Experts of a small language model: 297M tokens.
Below are experts of layer 9 (counted from 0) of a mixture-of-experts language model. Rows are named router (the router's row for the expert) and show model dimensions 0-255. Each number is 50 + 12 x the weight over its row's rms, rounded and kept within 0 to 99.
After each expert's rows: a language model's description of what the expert responds to. This comes from a sample of Wikipedia text that the model never trained on.

# expert 38
router:76 56 43 13 45 45 52 45 27 59 55 44 61 43 38 73 48 54 32 38 50 65 53 39 56 41 62 62 57 38 35 66 42 38 48 07 69 50 54 36 67 32 52 64 44 28 67 36 54 64 66 52 65 55 49 48 47 40 50 55 45 71 30 29 43 30 48 61 37 48 51 55 56 64 49 74 66 66 44 63 55 45 41 41 45 32 59 48 41 60 51 85 50 52 44 54 61 55 40 61 41 54 47 28 38 47 64 39 58 38 76 27 41 52 44 65 55 46 43 73 66 46 50 51 36 43 41 49 50 37 48 63 61 42 50 42 67 45 52 37 47 61 56 46 46 63 37 53 54 71 44 49 41 59 43 56 59 59 58 41 55 49 40 54 70 36 51 51 54 55 52 62 37 52 57 61 47 63 49 66 33 40 38 28 35 76 58 31 32 50 46 40 53 33 39 35 45 65 54 49 39 63 71 41 68 32 31 58 55 51 39 66 70 48 53 43 47 38 59 29 57 43 49 71 39 62 41 55 47 53 60 57 39 54 46 54 46 70 57 37 68 43 53 37 74 40 50 54 44 57 35 29 50 41 67 44
Description: Word pieces inside proper names right after a capital initial, often foreign or accented, such as B-ol-ivar, Z-ü-nd, Arist-ot-le.

# expert 11
router:48 42 25 34 49 34 51 43 60 50 58 59 72 40 56 57 45 34 41 69 40 55 70 48 41 37 66 62 46 45 54 63 61 48 66 44 43 60 45 60 61 54 37 35 66 60 38 46 48 55 66 53 37 24 58 56 45 30 44 74 61 54 41 63 55 41 44 62 60 27 53 42 69 54 35 55 40 43 59 50 36 75 56 36 40 42 37 64 64 68 46 33 72 40 62 53 33 52 41 67 65 46 41 70 35 49 50 40 69 60 29 45 45 63 52 41 36 75 53 52 48 44 61 45 22 51 61 55 49 51 52 43 61 46 59 51 62 34 22 41 45 29 46 40 60 66 49 37 72 54 55 46 56 48 39 74 59 46 37 45 77 53 49 39 58 41 58 53 38 71 59 50 39 33 37 41 29 33 76 53 51 41 64 40 62 35 25 21 63 36 44 39 42 58 44 40 29 42 45 48 47 66 44 64 50 53 65 57 64 54 43 64 49 28 37 41 47 49 56 54 46 33 56 66 56 50 57 66 41 27 57 36 36 50 39 51 64 49 37 47 32 28 37 54 56 42 53 44 56 27 47 58 36 34 59 48
Description: Words opening time phrases or clauses in narrative history: until, before, during, on before dates, because, but, where.

# expert 59
router:54 61 33 48 49 39 47 42 54 62 74 66 61 23 64 51 70 40 39 63 55 63 28 45 51 50 58 43 61 57 64 34 38 52 50 49 51 55 48 26 51 67 45 34 71 78 49 40 55 56 57 57 40 35 55 42 51 28 53 51 71 42 69 59 69 84 45 47 50 40 46 57 38 44 49 68 20 51 50 62 25 47 42 62 45 58 53 67 70 49 57 56 54 76 62 74 30 40 63 50 31 50 29 55 50 52 57 59 56 51 29 60 51 42 53 29 45 73 49 56 61 27 31 32 47 33 40 46 53 58 71 38 55 51 47 60 57 34 52 54 40 29 24 51 34 67 40 36 75 66 54 60 34 53 42 65 53 51 62 63 54 63 68 76 29 52 55 58 67 58 56 28 44 38 20 35 48 45 63 48 45 57 52 44 38 43 28 47 48 45 46 54 55 52 53 44 50 59 55 43 47 58 46 24 45 50 57 44 58 50 54 51 60 52 59 48 36 50 63 40 56 53 38 50 36 47 28 52 56 46 49 34 42 38 48 21 38 63 57 56 54 41 42 69 45 38 44 44 48 71 41 59 41 56 57 54
Description: Of, that, which, where and quantifiers linking noun phrases and subordinate clauses in expository prose, such as majority of, because, these.

# expert 51
router:51 55 40 42 61 77 37 42 84 54 48 47 64 54 65 54 61 75 45 47 53 39 53 44 39 61 35 54 48 30 51 56 32 59 45 48 64 29 24 52 50 24 41 34 39 60 40 59 44 55 40 47 44 32 52 53 59 75 26 42 44 58 36 40 71 56 59 43 51 62 22 44 38 30 69 35 39 61 54 66 38 38 43 43 69 66 51 63 34 47 43 58 46 43 69 42 26 68 49 53 51 56 48 46 39 38 65 55 48 63 50 34 42 26 45 66 54 25 47 54 32 43 75 30 47 59 37 48 51 38 30 65 54 60 43 64 52 44 62 23 53 67 59 43 48 64 48 52 56 64 63 59 49 42 26 49 60 60 31 60 48 56 58 43 52 43 56 58 58 39 71 64 37 25 35 58 39 54 36 57 51 55 50 27 28 62 40 61 57 30 54 66 41 43 73 64 65 35 49 52 47 55 63 47 50 58 63 61 47 49 58 29 49 59 52 54 53 43 52 48 51 50 26 30 43 54 45 47 43 70 44 55 55 53 57 56 54 52 69 37 47 62 69 43 42 71 59 50 34 48 57 68 59 39 42 37
Description: A lone capital letter opening a proper name after a comma, pipe, colon or line break, such as | Mike, , MSNBC, Huntworth.

# expert 34
router:63 45 70 39 71 49 64 42 48 43 44 56 62 68 38 51 56 40 50 61 43 59 49 47 74 40 56 42 52 57 32 58 31 36 53 37 32 57 58 68 56 53 34 42 57 47 47 47 58 59 29 40 53 45 47 34 42 72 62 69 26 57 58 66 65 40 68 39 28 48 21 37 39 70 32 43 40 40 41 57 54 47 54 53 39 54 41 70 63 32 39 43 54 70 52 67 43 37 52 57 77 45 49 53 55 42 45 64 52 65 27 36 55 51 55 33 63 43 48 51 41 47 45 48 48 40 45 27 66 55 42 63 35 59 55 58 40 69 38 39 58 46 33 22 41 72 22 38 56 57 63 54 53 49 63 66 39 69 50 59 45 31 33 45 76 26 59 37 55 58 51 50 63 54 61 59 49 50 48 47 57 32 51 61 46 26 58 36 56 63 49 68 36 65 52 77 63 52 40 30 49 43 54 61 50 23 56 35 49 58 54 45 50 50 59 61 46 58 55 37 48 57 45 26 73 60 47 35 52 53 64 75 34 59 60 56 62 35 60 50 67 68 39 60 43 56 47 38 31 40 57 38 59 66 53 47
Description: Decimal points, pipes, semicolons and digit pieces that split or divide figures in stats tables, like | .568, 4.2, 2015 RG237.

# expert 57
router:55 69 69 70 43 67 36 64 51 68 24 42 34 64 65 40 50 39 47 42 52 50 39 40 63 31 40 40 47 28 56 60 42 22 68 54 52 61 54 57 51 38 49 54 53 55 47 33 46 73 47 73 46 60 39 44 50 46 46 59 39 52 81 41 65 76 52 46 52 66 57 68 51 58 61 35 46 40 53 41 66 45 43 52 40 56 50 49 43 31 28 39 36 58 54 39 43 62 44 41 43 31 41 63 57 38 46 44 54 42 38 64 59 56 44 39 67 40 49 63 32 36 50 51 73 47 65 47 37 56 53 71 45 44 65 79 51 37 55 52 44 62 73 45 46 46 44 35 48 49 51 53 55 32 52 37 51 59 28 49 78 50 71 39 39 59 58 65 51 50 34 49 25 31 32 55 47 54 45 48 52 44 35 45 47 54 45 51 38 63 53 51 45 35 34 55 53 44 56 50 63 66 58 74 52 75 32 64 43 49 43 29 35 43 56 32 54 52 40 48 55 33 63 52 72 51 53 52 50 56 44 46 56 19 52 56 54 71 60 47 35 50 27 66 38 54 40 49 31 67 53 59 73 60 22 73
Description: Spaces, commas and "in"/"the" before the next word, often in reviews and dates, such as "intelligent espionage", "May 3, 2015".

# expert 48
router:35 29 31 50 62 47 31 38 46 28 62 68 40 52 61 53 67 35 52 41 48 41 44 34 39 22 37 39 52 53 58 48 71 54 57 59 52 70 40 51 60 43 64 44 50 78 50 61 47 61 50 59 51 50 59 61 63 27 55 51 65 65 46 58 74 52 29 52 58 59 72 55 38 45 43 39 40 30 51 42 69 64 35 48 60 66 31 65 50 63 36 51 57 60 54 43 43 51 16 61 37 65 51 64 48 47 51 58 38 44 41 66 56 70 54 33 38 39 49 49 39 43 61 40 61 67 59 62 14 52 58 47 65 48 40 56 60 57 36 54 55 41 50 50 61 52 56 38 39 37 53 67 67 51 62 64 43 61 50 68 53 44 57 49 22 38 50 41 55 51 36 42 46 08 25 36 41 61 53 53 47 50 42 46 42 41 55 49 48 36 59 41 54 27 34 74 50 59 45 54 66 29 66 63 64 35 43 31 62 36 50 78 62 53 54 52 46 56 45 44 58 39 36 42 46 64 41 61 46 44 58 53 50 50 46 39 42 38 38 18 51 48 55 64 52 59 64 63 50 73 60 31 35 60 46 43
Description: Verbs of action and their stems after to, and or also, such as coordin-ate, investig-ate, build, trains, took, using, gave.

# expert 3
router:57 34 55 67 62 49 48 28 34 58 35 62 39 60 45 55 53 41 73 47 53 43 28 36 50 67 23 49 54 50 53 32 46 22 57 59 65 43 49 52 64 37 51 45 37 42 62 52 40 58 53 51 50 53 67 61 43 75 56 50 55 40 59 59 59 42 49 58 52 57 60 45 36 56 68 54 67 64 56 38 68 37 38 66 40 62 48 49 41 31 19 45 61 38 70 51 48 31 59 62 59 61 46 53 48 41 59 62 59 58 56 48 77 44 42 53 48 30 24 57 49 63 46 71 67 36 45 50 49 63 37 75 43 55 53 45 47 55 72 51 68 62 45 73 45 37 53 50 44 53 60 33 39 39 49 43 35 55 38 33 70 50 45 28 58 35 78 67 62 48 51 59 59 68 57 67 27 69 45 49 43 28 65 38 53 60 52 60 27 63 81 45 40 52 53 51 57 61 65 47 39 41 73 64 50 57 59 63 57 34 50 49 67 56 23 41 52 41 28 74 40 49 69 58 47 53 51 56 60 26 58 59 51 44 50 58 51 61 55 65 55 44 36 58 60 41 39 43 51 39 70 38 53 43 36 53
Description: Word pieces right after a capital or initial letter, mostly in song titles and names, such as M-ess-engers, Me, F-resh-man.

# expert 18
router:42 39 66 69 30 50 51 61 45 45 55 52 61 49 62 61 65 52 54 62 59 40 51 57 34 34 59 34 59 84 41 23 54 59 44 43 46 48 53 48 58 35 43 52 58 49 60 73 73 38 63 68 52 57 44 52 59 68 37 54 67 51 54 28 68 54 43 57 28 55 65 51 33 42 49 61 55 33 49 65 53 52 70 53 76 51 42 50 61 49 40 66 47 52 51 50 53 48 30 66 52 53 37 55 70 46 38 38 40 45 50 53 47 43 67 27 41 40 31 61 42 58 58 39 49 59 40 59 31 66 68 66 68 63 46 67 28 45 53 63 39 56 74 50 34 32 61 49 22 48 43 26 54 46 54 52 52 34 56 54 59 50 47 41 44 48 21 47 52 45 59 51 58 35 53 44 46 26 71 23 53 50 48 52 63 71 52 50 50 53 52 43 48 56 41 49 35 69 63 75 53 55 53 60 38 41 46 54 53 37 35 66 63 39 57 56 62 61 62 44 79 28 28 60 31 55 69 43 42 41 51 43 65 54 58 49 36 49 36 65 26 44 68 66 67 61 53 49 53 65 39 56 61 52 24 34
Description: Abstract topic words and section headings, such as development, political, public, music, Production, ==See also==, and endings like -ation, -ical.

# expert 13
router:37 43 59 59 36 54 52 65 48 63 56 35 50 56 55 55 41 43 39 54 77 47 50 38 53 38 56 43 50 39 34 34 52 30 54 32 59 50 51 63 32 56 69 63 32 42 63 55 53 44 38 44 66 64 41 45 68 50 65 49 56 45 57 65 65 61 44 45 58 60 73 50 33 52 56 63 45 51 33 56 45 58 52 75 48 58 63 43 30 55 79 52 22 39 31 41 66 57 21 43 63 65 51 55 75 49 37 46 43 46 47 47 43 54 54 58 46 48 62 62 49 74 51 73 63 49 50 48 54 56 54 60 51 46 37 49 28 41 73 47 70 59 38 65 43 49 45 45 20 56 41 33 39 62 34 39 44 43 46 54 43 31 69 63 40 49 51 48 68 42 34 53 53 31 32 43 39 63 48 44 20 62 73 46 44 45 51 40 58 65 59 37 41 32 62 42 69 58 49 65 36 45 60 79 50 62 35 51 53 56 47 63 39 55 60 45 64 31 16 55 61 52 67 46 87 39 61 57 37 67 48 53 46 48 42 68 30 39 32 33 34 49 51 58 45 57 51 60 43 56 41 56 49 46 41 58
Description: Line breaks and list dashes in infobox lists, plus word-start prefixes re, pro, con, A, as in reunite, Projects, Achievement.

# expert 58
router:47 53 32 69 17 58 21 40 60 48 68 65 44 52 58 51 41 41 54 50 65 51 38 50 41 55 48 57 51 38 67 37 46 65 48 43 50 51 53 64 31 76 46 79 19 56 50 41 44 45 34 54 58 46 58 66 56 45 48 34 56 51 46 51 46 68 41 50 37 47 58 43 59 64 26 59 69 56 38 51 48 72 60 46 52 65 61 33 58 60 46 48 41 43 39 34 40 44 46 58 61 64 46 52 54 51 42 58 45 74 58 65 32 54 60 56 52 67 29 58 48 43 44 36 67 33 38 58 28 74 60 20 31 46 54 28 49 50 47 33 51 70 62 38 58 48 51 50 44 56 36 43 33 29 59 62 75 61 57 48 58 50 51 64 60 73 45 49 48 50 47 38 75 55 89 55 57 64 44 74 66 71 56 40 43 45 51 68 46 30 55 40 57 46 66 40 37 77 32 65 53 43 54 41 48 37 58 61 64 48 54 58 35 47 47 51 44 48 53 50 38 42 69 56 48 40 36 70 32 63 35 46 55 62 51 36 52 52 54 36 52 49 45 66 45 36 25 52 69 37 39 61 47 47 48 50
Description: Closing pipes and line breaks ending table header or data rows, plus |---| divider lines and column-name cells like Opponent.

# expert 44
router:47 48 54 26 55 51 69 67 44 36 50 46 69 50 46 60 50 60 36 31 59 47 30 51 52 41 33 42 50 62 36 58 34 71 58 38 45 61 51 51 48 49 48 68 56 49 38 59 31 60 59 33 61 27 55 51 64 49 45 50 47 31 33 58 54 22 58 45 52 43 56 53 55 57 56 55 32 41 35 55 64 56 72 46 45 57 37 56 51 39 66 42 69 32 41 49 38 38 55 65 44 57 55 45 42 48 44 50 54 61 55 62 34 51 63 72 60 63 50 55 64 40 41 33 22 45 71 62 37 60 34 46 67 57 55 35 58 56 56 77 60 54 55 61 75 61 57 62 64 59 50 36 46 77 52 48 56 34 55 54 35 61 57 66 54 47 39 54 37 53 30 38 49 64 57 33 86 54 72 52 33 40 58 55 62 39 50 48 82 58 42 64 47 59 63 58 43 53 75 35 60 67 71 44 52 45 47 47 48 49 49 32 43 25 32 46 33 55 61 44 58 44 28 43 59 46 27 53 46 39 40 51 79 37 65 53 45 62 64 58 71 36 55 37 67 66 64 69 45 57 54 56 53 41 59 63
Description: Digits of match scores and statistics in sports results and tables, such as 3-1, 2–4, 1–0, and population totals.

# expert 24
router:56 54 35 47 58 53 63 48 43 74 51 32 26 47 41 65 56 45 70 58 56 48 52 52 42 28 41 50 72 47 82 60 48 48 54 56 52 66 34 45 22 38 43 41 37 54 62 40 62 58 41 44 40 25 42 49 38 49 76 59 63 28 40 43 41 62 60 49 55 52 63 38 55 50 41 33 41 34 53 39 60 23 46 38 21 53 75 38 42 30 47 54 49 53 57 51 46 50 79 45 56 69 64 40 59 52 60 52 49 57 43 67 36 38 31 58 64 47 60 55 49 43 40 51 49 56 45 57 45 50 65 61 32 53 70 73 63 51 57 45 30 40 55 42 40 61 53 28 65 34 38 41 30 48 40 42 51 75 46 47 40 30 55 50 52 54 44 30 44 66 73 54 61 62 62 35 68 43 51 52 47 68 31 41 56 57 41 31 32 55 65 50 53 35 49 49 61 71 34 27 58 64 43 51 64 62 61 41 61 54 60 60 23 41 57 47 47 62 46 64 55 42 53 58 58 42 41 50 60 45 37 58 48 42 56 41 47 45 65 70 48 64 55 35 56 57 37 61 37 52 65 43 21 17 48 46
Description: Non-Latin script bytes (Thai, Greek, Chinese) and the slashes, brackets and quotes around IPA pronunciations or foreign-name glosses.

# expert 9
router:58 69 34 55 48 60 46 48 36 57 40 34 46 58 51 37 66 49 55 67 60 72 57 64 51 72 60 49 58 21 47 60 48 52 52 77 34 47 38 61 36 38 52 39 56 50 44 48 42 52 45 67 62 59 60 51 38 73 36 64 67 66 37 60 38 47 46 32 53 41 46 51 55 54 38 31 53 54 37 50 51 49 49 39 30 32 73 66 57 52 46 50 50 47 21 47 58 64 52 56 64 38 54 51 51 41 59 43 56 64 48 51 53 40 57 37 57 51 61 46 57 18 45 48 68 60 56 23 57 51 33 49 56 51 63 37 55 49 66 55 44 57 49 39 42 46 50 24 67 43 70 65 58 40 57 65 43 52 40 71 64 65 63 48 54 53 50 39 19 71 42 55 51 68 27 57 42 45 46 49 31 46 73 57 41 44 37 44 64 61 46 61 64 52 49 55 55 66 43 44 32 56 56 66 41 67 70 48 39 66 65 39 51 63 64 23 53 50 63 44 57 55 47 46 58 55 31 47 59 40 76 30 34 50 39 43 79 43 52 50 34 46 55 52 60 60 31 21 34 40 68 37 62 49 73 73
Description: Colons, dashes, pipes and prepositions just before numbers in tables, times and dates, such as 2:10, on 9 October, in 2001.

# expert 10
router:39 61 61 47 39 62 56 61 46 56 33 40 28 59 64 46 49 84 46 63 49 38 88 64 50 59 58 40 46 52 30 48 49 41 48 39 55 39 53 57 40 37 57 61 70 21 55 50 52 50 61 59 56 60 41 66 59 39 46 35 44 68 69 55 37 42 47 37 53 53 49 50 46 46 70 61 53 53 61 47 50 80 44 52 58 48 62 39 60 29 43 75 45 37 58 45 51 49 79 43 30 54 24 46 28 52 67 23 52 30 59 44 43 42 37 36 63 55 38 42 47 55 35 58 57 73 46 57 52 51 52 48 40 69 37 48 56 61 48 50 71 61 71 42 55 39 49 43 28 56 42 66 36 58 49 46 73 44 22 58 46 53 57 33 64 36 38 37 44 49 57 55 55 62 59 62 31 52 39 50 56 61 17 47 65 71 52 57 48 57 62 37 60 76 37 48 51 57 49 52 54 52 20 55 47 44 55 52 55 58 44 44 63 63 42 37 43 58 47 65 50 65 47 52 61 55 51 50 74 50 63 41 54 70 44 68 50 56 27 65 56 73 47 64 55 56 42 42 65 52 38 33 37 41 29 63
Description: Everyday nouns for family, places and institutions, and final pieces of split words, such as brother, school, drugst-ore, astronom-y.

# expert 50
router:49 58 78 57 22 41 41 44 73 29 71 48 53 66 57 61 41 44 22 29 65 52 49 43 30 61 41 65 50 56 38 75 54 75 39 59 56 56 64 38 37 66 56 55 62 61 39 31 49 37 51 56 66 38 40 47 62 48 40 56 45 51 31 66 47 75 56 52 31 67 39 50 57 69 53 54 64 31 44 47 48 50 60 50 70 45 38 61 56 29 62 46 56 45 64 33 63 59 52 68 48 59 38 51 63 69 47 55 55 57 41 50 54 57 64 54 56 42 31 32 33 71 73 64 45 43 49 51 48 69 52 54 53 67 44 41 59 58 39 57 26 51 55 34 62 31 45 64 48 71 44 46 45 67 60 48 43 27 43 55 44 48 55 64 33 61 46 40 39 36 47 50 54 49 65 51 54 64 67 59 54 61 66 63 62 56 72 70 36 28 49 47 65 42 35 61 50 45 46 53 45 69 35 36 35 41 40 56 62 39 52 50 51 69 63 62 74 64 41 47 60 36 82 50 26 45 42 55 51 36 50 48 56 67 55 66 64 54 56 74 51 54 40 59 42 48 51 48 41 49 51 39 71 59 61 45
Description: Closing = of article or section titles and periods ending opening sentences of biographies or works, such as musician., Karras., Images =.

# expert 19
router:50 70 48 51 58 53 43 56 44 55 63 41 39 53 45 63 57 31 64 57 41 59 40 37 38 40 68 45 63 42 54 60 59 56 41 42 51 39 39 42 57 43 61 70 45 52 38 43 67 61 47 69 49 58 52 50 45 49 42 42 62 40 64 31 60 50 38 65 49 55 75 43 32 41 70 34 28 51 55 47 67 61 42 42 64 39 43 36 59 54 39 41 48 40 55 74 61 54 74 66 40 61 46 48 65 58 54 67 53 52 61 73 65 50 62 32 67 28 37 68 43 57 47 59 46 64 47 57 28 44 40 60 38 53 46 74 59 45 47 61 41 69 61 41 32 50 42 51 74 63 60 46 52 39 38 31 45 65 74 57 59 67 69 27 71 43 23 70 59 40 60 59 51 38 39 43 44 45 47 61 42 39 60 33 50 41 30 49 33 68 58 47 31 38 52 55 57 46 45 57 68 25 58 62 44 63 41 66 43 40 41 66 43 44 30 47 41 58 52 43 73 50 55 54 61 26 54 61 55 54 56 39 60 62 54 59 39 59 13 36 36 52 30 73 60 42 44 50 69 43 48 44 35 75 34 49
Description: Verb stems needing an -ing or -ed ending, such as kill, writ, mov, Follow, announc, and paragraph breaks before new sections.

# expert 2
router:60 30 38 46 47 49 46 65 68 56 40 46 41 58 55 38 41 45 58 80 53 58 54 43 52 57 51 33 42 28 49 77 61 27 16 27 38 40 50 47 74 38 66 45 55 59 59 42 49 39 55 23 33 51 43 39 40 44 42 49 55 43 47 51 50 56 50 59 30 70 37 65 44 56 70 32 35 53 49 48 27 44 53 73 37 62 63 55 36 48 62 36 33 44 26 40 36 58 48 43 50 42 57 59 50 49 36 55 47 48 35 58 36 41 56 38 46 60 25 54 59 62 65 52 32 24 63 54 43 48 31 44 60 33 58 60 55 71 43 55 57 32 53 47 50 60 40 55 57 58 46 45 63 46 62 38 50 48 25 47 64 47 67 54 34 45 61 65 60 33 53 47 53 44 55 56 46 58 81 40 24 47 37 55 39 67 50 67 40 55 56 67 45 61 62 57 59 42 48 38 42 59 37 51 53 72 43 57 32 71 70 48 59 73 46 68 47 54 49 65 38 35 46 43 55 36 66 59 50 48 61 60 65 51 66 40 69 34 63 22 38 53 52 45 51 41 29 47 50 62 64 60 37 27 36 44
Description: Articles and prepositions in opening definitions and credits, especially music and film, such as is a, member of the, album by the.

# expert 52
router:30 44 41 56 65 50 40 53 52 59 32 52 84 53 65 39 41 52 40 23 37 45 58 30 45 53 70 44 39 51 31 73 43 75 39 42 70 61 15 74 46 69 27 48 36 59 48 49 37 40 46 33 50 39 61 34 49 54 43 43 61 43 42 46 50 38 47 35 65 44 50 42 43 50 51 33 57 77 36 36 37 49 56 48 45 55 35 52 61 43 70 50 61 46 31 36 53 38 47 47 35 52 45 47 56 30 38 54 68 37 53 42 48 63 22 59 41 69 50 33 51 55 53 51 47 46 51 25 41 58 33 54 39 35 53 44 54 54 60 46 68 50 69 32 41 70 58 56 76 46 64 61 42 55 58 50 57 52 41 52 23 60 41 56 47 46 57 50 38 55 44 54 44 34 35 49 61 73 60 54 36 43 60 44 40 50 56 61 69 46 57 66 55 47 44 63 71 50 61 44 42 47 75 47 39 39 68 52 57 34 54 29 42 67 49 36 62 58 45 65 50 63 54 31 74 41 65 42 32 38 41 40 56 39 63 50 53 56 52 36 69 36 45 56 74 32 46 76 58 45 64 56 49 51 32 54
Description: Newlines and the first letters or pipes opening new lines, list items, headings and table rows, such as - Event, ====.

# expert 5
router:49 29 35 41 50 49 51 52 51 55 55 46 63 41 57 41 48 48 64 63 35 67 66 36 48 48 31 55 51 57 58 29 55 27 26 47 38 53 47 67 30 67 65 60 77 48 35 39 46 46 55 51 54 40 57 61 60 35 57 49 69 43 44 42 32 51 52 69 50 49 35 34 60 43 56 45 39 40 55 68 64 53 50 31 46 45 49 44 58 67 51 50 73 36 41 56 26 64 42 53 82 48 41 39 46 54 61 53 65 75 29 52 35 63 26 40 49 51 49 57 60 62 63 53 29 33 66 52 73 66 62 47 51 55 49 24 59 50 44 68 58 45 44 52 52 67 43 63 53 43 47 48 63 52 31 52 27 50 48 51 60 66 43 66 33 51 56 35 34 51 41 34 61 33 54 64 27 50 57 46 51 40 47 48 43 39 43 31 56 38 29 28 12 48 53 40 66 50 59 69 56 55 33 67 59 66 54 64 49 53 32 57 59 41 56 59 21 59 65 53 42 53 64 37 54 48 47 42 36 32 32 51 56 69 55 33 58 38 39 38 34 50 65 51 32 41 64 34 48 34 44 60 47 37 53 43
Description: Prepositions introducing a place, time or manner, often with the, such as at, in the, from, into, on, located in.

# expert 7
router:29 57 39 44 44 54 49 62 49 49 35 37 51 57 47 31 51 33 74 62 63 44 55 40 61 46 40 59 63 46 53 44 47 53 34 55 70 49 49 55 44 52 55 58 43 59 42 50 61 49 36 61 43 48 49 56 55 48 28 54 60 52 43 37 80 35 41 42 59 62 40 41 41 56 58 46 33 43 56 42 56 50 28 50 41 57 52 63 26 45 18 51 66 55 63 45 24 46 70 51 24 62 61 43 86 45 59 43 44 21 43 50 54 46 34 37 67 47 47 53 38 64 33 48 49 53 49 54 39 29 43 61 49 57 32 74 41 42 54 56 49 55 62 41 36 33 77 43 49 60 43 48 88 28 35 60 61 45 69 60 53 49 49 43 50 60 41 57 46 57 51 45 47 35 41 53 47 56 38 55 58 69 40 42 36 56 35 74 29 53 48 65 29 40 66 69 69 44 52 81 43 46 31 32 60 45 49 44 64 48 33 66 55 49 57 48 41 48 68 40 60 63 44 50 59 37 49 53 38 56 47 66 32 32 57 37 25 44 50 36 38 50 29 62 52 79 62 62 53 54 70 56 54 62 49 45
Description: First piece of a lowercase word after the, of or and, often a consonant start like s, f, sh, bl; also St.

# expert 12
router:70 36 54 39 57 44 34 57 49 58 60 49 65 62 41 38 31 59 48 63 47 38 51 54 36 52 52 50 36 54 44 50 24 67 58 50 60 50 30 54 59 56 47 65 65 45 54 48 41 51 74 48 39 58 51 54 42 63 54 53 72 45 42 63 51 26 45 28 34 44 39 52 57 48 71 35 59 46 47 67 61 46 48 63 57 39 59 61 50 49 53 79 45 32 23 54 46 48 42 55 26 42 65 45 46 48 69 53 39 52 36 38 51 33 48 50 54 62 61 36 45 46 60 46 50 53 58 47 49 25 59 39 41 57 35 35 42 56 36 33 70 38 41 49 69 45 38 64 24 33 39 51 56 68 58 63 50 54 53 76 32 31 58 49 39 36 46 80 44 49 42 49 49 51 56 36 71 54 52 38 50 51 39 47 54 38 70 76 63 34 44 68 41 60 43 49 35 50 53 53 30 50 46 16 40 45 28 42 36 56 62 32 51 51 61 54 34 63 57 46 50 63 36 57 29 41 52 44 74 41 73 42 46 50 61 38 52 48 28 74 31 43 66 34 35 60 53 59 48 38 24 67 53 40 72 46
Description: Articles, possessives and modifiers before place or organization names, such as the, 's, local, County, Royal, had a, in geography or team text.

# expert 28
router:47 53 41 28 61 42 60 38 25 28 41 59 38 36 31 57 39 64 41 39 64 56 41 62 75 67 57 56 59 45 33 54 42 55 61 55 71 46 33 47 39 43 41 47 55 38 46 73 59 51 53 33 69 39 41 48 40 53 64 38 69 71 47 58 55 59 38 56 63 34 56 51 37 41 37 55 44 55 41 76 37 54 68 67 43 73 60 58 57 31 62 55 66 68 36 52 62 39 30 49 31 52 47 32 31 71 44 75 53 30 50 59 58 61 34 47 54 43 63 29 53 50 53 36 42 43 32 68 53 75 60 39 41 43 40 57 50 62 61 42 39 44 35 60 43 51 53 72 49 49 53 51 25 77 54 56 51 55 70 33 71 60 35 60 66 47 48 48 52 68 61 45 45 51 54 37 56 53 57 39 52 38 57 61 57 62 41 54 44 41 38 75 52 64 68 51 38 36 42 39 41 30 36 46 67 31 78 65 38 41 63 38 56 51 50 67 48 45 54 48 37 42 55 48 62 37 46 43 47 40 58 41 61 49 62 46 51 55 51 19 61 47 60 66 65 42 27 43 31 46 46 53 64 39 64 47
Description: Digits and numbers inside pipe-separated statistics tables and lists, such as vote counts, runs, times, and coordinates like °E.

# expert 42
router:59 58 44 69 56 44 61 48 43 52 69 57 38 46 25 45 52 46 46 42 49 20 31 54 58 54 38 51 36 52 36 35 68 73 46 47 33 54 51 60 56 50 61 29 51 51 67 46 24 49 47 66 43 53 49 38 64 49 51 44 56 56 61 46 49 25 58 52 53 33 26 65 63 50 46 58 57 60 54 58 55 58 56 34 59 46 54 34 40 42 51 52 40 62 59 36 46 44 63 45 37 57 50 76 45 41 35 58 31 51 48 58 49 52 47 52 61 62 52 65 42 49 49 62 56 67 38 67 42 40 46 12 39 74 46 58 61 56 41 54 73 54 55 63 57 66 73 48 45 64 52 38 36 84 40 68 67 42 59 41 48 69 55 66 69 34 37 71 52 50 59 64 36 48 35 49 62 56 28 70 44 51 31 46 73 64 50 50 37 61 18 52 43 46 45 60 38 44 56 40 55 55 60 62 53 72 52 36 25 52 72 65 38 34 45 56 48 31 45 51 55 74 43 69 35 59 52 62 59 50 55 58 56 74 50 41 60 45 64 46 39 61 57 33 52 69 60 33 40 60 48 42 38 35 64 66
Description: Middle syllables of non-English proper names, especially Arabic, Slavic or Persian, such as kh, zh, aj, ah, esh, as in Salah, Azerbaijan.

# expert 8
router:46 47 34 74 35 38 56 28 66 39 50 56 62 76 42 34 33 37 52 35 29 51 70 44 52 58 52 37 57 41 62 48 46 50 67 51 44 52 46 51 42 44 71 33 44 56 57 57 41 51 34 51 21 48 39 54 49 64 50 40 44 25 39 34 65 74 57 45 42 68 37 50 40 40 60 44 44 38 59 48 40 58 48 41 23 65 45 44 45 50 51 51 49 49 64 40 26 55 62 41 59 53 40 66 67 47 37 59 43 47 64 42 54 59 58 69 53 47 38 66 57 50 49 54 51 39 61 36 50 56 46 28 53 56 45 49 53 58 53 59 26 17 57 48 64 34 62 35 50 21 48 51 32 51 48 67 55 49 65 29 57 54 52 52 43 56 48 46 54 36 58 55 60 50 55 57 46 40 72 68 42 47 63 57 49 62 51 55 30 62 34 55 46 51 33 47 37 31 68 87 59 30 25 50 51 24 54 55 62 62 73 49 27 70 50 51 53 58 29 48 52 42 72 41 69 23 49 25 63 50 73 49 34 45 59 53 62 42 56 64 49 57 31 40 53 61 55 56 56 50 54 42 60 58 49 35
Description: Periods and closing punctuation ending sentences or list items before a line break or new sentence, such as friends., India., ")."; also table cell bars.

# expert 23
router:71 68 46 63 41 46 47 55 41 69 49 49 35 37 45 61 57 57 42 29 52 62 38 52 44 48 67 58 39 48 48 47 59 55 49 60 62 52 59 67 25 54 48 33 50 44 47 50 38 58 52 66 47 56 44 36 32 53 62 31 30 67 45 32 49 38 57 57 42 58 38 60 56 63 62 54 56 43 50 43 54 44 48 13 56 27 50 42 40 68 41 38 47 56 34 31 59 46 50 67 72 51 67 13 21 67 24 50 43 33 45 45 56 36 65 51 44 35 67 60 50 39 42 43 62 56 39 58 47 47 27 45 37 52 69 48 55 59 46 46 47 55 32 53 78 79 51 58 36 63 49 61 39 54 67 57 37 29 43 51 32 54 36 60 18 48 49 56 62 35 59 62 49 66 55 64 54 34 56 51 55 58 36 38 48 72 66 40 66 52 48 59 47 64 67 65 39 59 41 28 40 44 35 46 51 52 27 56 41 60 49 49 42 35 59 43 46 35 60 42 43 51 40 62 48 57 62 49 70 62 53 57 50 65 58 63 51 50 49 49 52 60 46 57 68 36 62 51 58 69 15 39 39 35 35 63
Description: Mid-word pieces of non-English names and places, often Slavic, German or Turkish, in tables and lists, such as z, re, om, ł.